Experts of a small language model: 4 picks a token, a variant of Adam for the experts.
Below are experts of layer 6 (counted from 0) of a mixture-of-experts language model. Rows are named gate (a neuron's input weights, with its number), up (a neuron's input weights, with its number), down (a neuron's output weights, with its number) and show model dimensions 0-255. Each number is 500 + 40 x the weight over its row's rms, rounded and kept within 0 to 999. Numbers have three digits each.
Before each expert's rows: a language model's description of what the expert responds to. This comes from a sample of Wikipedia text that the model never trained on.

# expert 51
It responds to: Table pipes and dates. Table cell separators, dates like "on 20 November", and words such as Best, own, remain, help in tables and lists.
gate1:505486523531482535513459483513551549526478498463556502520454504532465402500485486493492383469435545493533442491534513548450457475525514532482506564452578485527480524520518511551441453497470530432472574576487469511430508527526534517503516509495492443530507509484513428529501497461496502495576532543553505487486482564552481455501501538496571400566500459486472516469515436419489471488453483505493503532428520510529523501467562484537442505447480473525403520535534505502539490468473495522477532488482478467573513487553435476455482532478508482555428460528488470561544572479482477533483452491510470465562508541515430541439490520588514488487536482502476465547434497490501546530448429485429525505466577526492562471437555436519520462534604438572492473599444471494415558506454551
up1:484558522513443468454581530422527501495490560552461468564493480449494492500483463465518426470509492497565494496448484505536446429521493524464500480475481443548471528476517512461524517472399438490460536466565527489484494523548550520487516538582527474473517436435502453443486544509464497545485601493597434437496489527537478521481501479486541492495476453468533483525498536449513534476510452518534450530525507469545408475495556459538514433493518543497481452460502364439565490543426552505458531533515470538596466507531515496504490589554513431517563448574444547511542537435508464480515567437560474466501559510475477592485476506524529487476520497565445503520426472528475508476522491498500469462465536519553475566516466472543459477567559487524485521555496535460488533486438496
down1:430434434421473560600536551495488479512575490514532446421511527528550539446530466471491470536445512556471492544464507506454468545517507466464528512486491536418501469472471488468511449568480457487484510477487564498542475521508510540408451510475421462495529532517506547498549500508510515583566454497446479537523486448537440506542471484414476609533505535507545547490502460474483509500506543460498471509481452473473518482498532492518484596460433498472499493536546552526472617534461533467467512530499457483542449503515486531459497446490513511481597497535443443499460469547520534523501475497505486448493398453515533535489533449473502465447509479507548497497507540551422432581531458495470604530459563485532405507502524456523577446447562523538530498511480513561477494451503514

# expert 39
It responds to: In, numbers, plural s. The preposition in, the prefix re-in-, numbers like 11–15 in table cells, and plural -s word endings.
gate0:464557510550535502546417532467532466513550550473545480498439512528506491466476552503425501529423557538498469445527562508529514441512469508480483448511592571490515446413517489491505526518495531448423535527472519578517502424472564509442529490518540473537475598508495518518514423512521549449567487593474497469464518442464531445469479522541464529549420541439506472466532508523522507536489455501547475541519470495511546464442462531464403450518499441451461481566495553535456486469450480471541532514427524470459568500513426461560468526477520532479495437477540553494570474542547525534533507555508438493538413524565456502476499464500480577572465551468493538481555483485567468481539447432474491506514515542484455460465496506550491475436532472458488462482476441547489512537547515
up0:527511562578526510562529531497469436530504497512519518507478513513502515471460498527514435504475486529511524481578512461462516516554557552449501523562437530434445534541512512460537547560522458451458491478481458506467500482532442576499530525443446520534561488483446475498550554461497449432496481462515541502537476550426457459523555542451474505530516479505513484536561509449450556456496559434535491585528447498538531568573453432491488521479490532487470471542494478575463472470492442467430558438456524476506467450490485425514466440422479447565496507442537536474476534442482487528575530473447465506515458457533488517499470545480432472508489473521479516457548502516460482464468534443543480604568458491426567496456567499445485437513551524510567518459475408545445545538510441
down0:493527480499493494536547547418530584478489535517511541503435472527500557542528574440586502533526508522566459480517524538528527545496461420450539451471566558491476532453480537571525487498466462501477538443469509537552489496564489569496457426474580476485586514470532445493531530488515445533521508489548518467546451478429511450488501569540542462558500405494468465489435512450505482547522502442469514572469528489497465514453465474534428498457487545438559460545510491413505515538496520568536470447477550460457529520555526500524472455486563519455482483468565465535490542529492459541568496531542432506518423471450436498486553488549506404513443515470452520484454449534497528528413551461518512509517465464512545404561497453498488543504489490498501552481450508521521427548481468

# expert 9
It responds to: Closing parentheses, word endings. Closing parentheses ending headings or bracketed notes, like (loan) and (1987), plus suffix pieces such as -ation, -ley, -ency.
gate1:521450577436472527543455431505478502536463420451566439579522479551417525513558497553524476472497497472505462520539539503421452432494562482531477513517465472528553499480485489501542419463569484503429543563433426491472470530512500445492486501464531462483581478560531517562516427556503478447529431568543494485530536437502466432533548550514507504460442489468491490481450461462440470556472465521469569512572441469493512529435548484507524436526500547525444549469473477504485483465519520495528479533526503427474463547584471478543499489434505512515532435522515471565559512483480487456507509472432446518481425463464488491538548515467439527548477490502466511495545474470544508506536489422463573540527507541454560487452546454531481500502563492573473494570460472525490447528567460
up1:515477558527500512542474494473504521431434482442429479486503502487449535492449467526472517509463434510532480446552463532506536507459476560440534512548545444566528448440519568451532563462512501507551493464533480524553426550507527436531518549464519524477454434489563535492535436557509441573539458459446519487462537545564563551574499483525507453477502497525516475478505475530514451519522554539506487545542500492448435509525533475489582452560493518485548463511559430426501475538465473459500550544490522535444537440520541465464519477527449481428458503454513455481454447529494555539468459508533465539459495464542531515533560432533536549545477501578456510571502552503491481464513573516583493536528509450517547537563456493451479460539474564468510442465533561563568564549449546
down1:521458505493439508532470412529472490460531587428552461549491552501460444515520472515570520500508440544533580467618478530500552507543569534428521499568501496525545537551452505518545522544557520454479485527504470517536543481509566446526530557457513479486475556555570523480415549516504532521525485509441547548481523512572567428554457554569529499415520478540512477550416450480446508562520472435539612501527487500451505521493507470468462569456565414528510563532485526512441529450545492490544488449453545478564468426514530512434470512516509488467486506455477531485438531533520539500488498519457506504499529496584523508448467513510460514488558428500478557483574543516446460510475484562440519506536511498493493469507505543471538534465529490499484431498478484533548462519492514

# expert 17
It responds to: Mid-word and adjective endings. Middle and final pieces of words (Vac-ant, Visit-or, braver-y, pejor-ative), nationality adjectives like American, British, plus commas, hyphens and plural s.
gate0:426552525491530576566501467463519529485508496557509529522460517510444496484525437483479506502452501524461530470436444523525483480546491519490508519561569475508559588497440430538446447569528575465493585606464464518502553492504470459482476484467483430535538511511518502487448422561454479521484459554471524482444459458496514498471521553498559511556505420474463485467550508482474446493487501493533494543553448519547489520455532433564447530522487428561500479524486495523523455493500510548486447527454533530568528519504470554546478501510465519486432527514486446488445509498459524521511460558496514538523531509523561485437514542508466569554563514505603516428498491455556555519452471495489513428569480474517534474510487559448469486464550502497559406614479504418462475499558415
up0:551451515540514465504452554556438457548509499488531484523492457492487513493428439566459499487483546497580450424548538487505530481567458453455551472463467518431442469517531557530596495447542465511471489458534503490503439458495549497492477456517533508488466522532502480545517499475536481416536490459506575499484514451462452449542522488500504484452479585580489478472432513471473487531449507449509543455431494492479552516504486515458545427444509548462440505502512557506498519436467556516469616488467465459472520550503466440434507511479470479496559491518490494515595418526510458462509453554486452455490447451480500487579518484524445500500506541531463520567494452443518540484477522448521560541472567557402457475442443479546495467448509455497495466417479498499534538478433595
down0:497500486446550542497488509465563499509556555505512506484477579513520516495571485523527569426506514528463420532487463588487539486474593492518517516539485537511494463517472459459545540528458475449506513524488502524517492456468507458473507502520460521475485518439540499532419519523399461490507505484493547547585497498482524514511465433496487521481515620449490487503547502539509480472541447445497529503413567486569506487498446570452414466554565439497457539408514423439510489497510498481480492486540577520507496565488536491475509517468386529503555485505499550463548509459549480491450546497478523528494538510428497544542539460535452533487509522543435491444543559463484598562415493576516540536502518449478536504548501509531549432555467467482491635445507500510478496503475474

# expert 5
It responds to: Word-ending suffixes. Word-final suffixes like -ed, -ive, -ate on verbs and adjectives (replaced, effective, knocked), plus table pipes and numeric cells.
gate0:522521554545517469539447488461532485571503564449478536515475535481390540532459484521512463457454508466501492451476541473574460493420532510507448512515479526566584512516502507513499516425458432448575506517499442408453494473477498531492419459553534503481563503529471509466455523469614444525413489527554558540521500481546498538453565567444442442554465419457479498544495562482506513606443462550513555510466508497503459479453451425529515447492500527514475523436449474434513481495518537549445489451526486452492527531581486559473539505527483539550479471484435598565505526494456477512498535573488463521504521454494433518524550515514517549458442530453448486527457520479532509493473500433478494488521495519433490526450471546536451524489491478497530531544478447462527495522523457
up0:502437473491497500464515482525490544476534444529474513486516442481623465501520520492504514514561524496506542501545518566437531549570506517520531455430537515437411451488479512451513532585536530515475483506492527618555504537502484460565535542435453469470449499471516489546489545475393575487558506480444431452506490554467548499535440479545574572469558552560519506461512458517496486404529527491493478491547495474514516551586525588478474561525506494501538513539514515557484475495469473483551491530488506497495506460383481446488440541443540494470497539501587421476460469515522582505483472451542512506530453517561567484473463507455490427563554497500538521496535481491480469517478471531505499520502535438520521454552550441446587466523448535484491467463555542519519465498499515
down0:573485505444483463489538487498465494424591536455587480537471479497482478424512492532457483510482527485471538454522501429469528548583541451452488541554476459513507503538460464515493456497475538555446539494482505517543479549486538481504539448491498565452509528518510534451478486483507511497537489464459456490522592495470455427561506439463461488464542501460566549446517497495598503536567459471475486464530431544566498476515514495453510405458461465497515512518510451412480479559539406484567419463488495536494491483486487488459497518422454498515493498549513494537470560430444480434549458505523442496438458430460401510407566478533532491488531473470497503477452484514485537504476481426523491530538516501489474506466501555542522484564523572574484539485466600557538506549508578

# expert 62
It responds to: Preposition "with". The word "with" after nouns or verbs, e.g. "Down with", "years with Baltimore", plus capital T starting names and located, based.
gate0:505518526548543535504515409519548506538534504431509490489452524523436443501505468510501507524467555455620467452580458506449524477504521488464548484470544592530546449454459568579476464470486533472425591521458506478415498464403515465496447518415477482536534509528527518484554524480427478451542451475433544515503505498535524456501559528505526528588444450469494456502465530491472500527405453482569535550518443533517551553477490432502464446494558524474485517475501531550490487440455477520489437466444499526514547504526502526464490470479451455534493469515429536522551506516459504570506430566468470472463505503531567434461523501582523556546497578540480562510497481436523494521546462491456563468489511490501491489470440521504480480441545455553505513487477458409479501470494485
up0:515490479517501574498579512503454523504500570507496547518579472524471533516476484561560439488489529549459520484489539498550547490549526479488463487452442508520548436536596512488499476539459440439476480450500473432509462481598522456573489482430473475472507528446523492479561489508486512438429564511541422515507443581458467481459513542550458477494471587483451491439543484543470561498480545529474418512512508484427508540501491502555513483490495420456478483447533412456483472581478531460571494460495501527541443555492509473535575507517538585552461485435429483469452478490485463530435448517470541444477535465438549496497450456519451485534453445490477495443471525513509527510528562526568497500495578488475475480440570445488559573535470523541519478461504538463541512536476494
down0:525499444502517485421516599424452538454507541528532519504498455536506520484465435505503552536515565520516474432432537478523529519499471465506568488530533450544459489497526435524592512582516495494549559493524402527484521554518514455526454498500480501468486555516499476546510499454462449449564497584552482507467439562530436466524439489527481523519550525530508515426506440469564474508459503525531545403503497497464417595513474500515553514531440534427520486446503506433432535441534473504473550545500496517506529504531510499440463498505502475438529520497434534510517519599542506461479474498511483423545493494470532533467539518517455433403520504539455466476451582474454451451420554462515464514528582498467467528476468521497564486563511554464502543549483517469521542477509562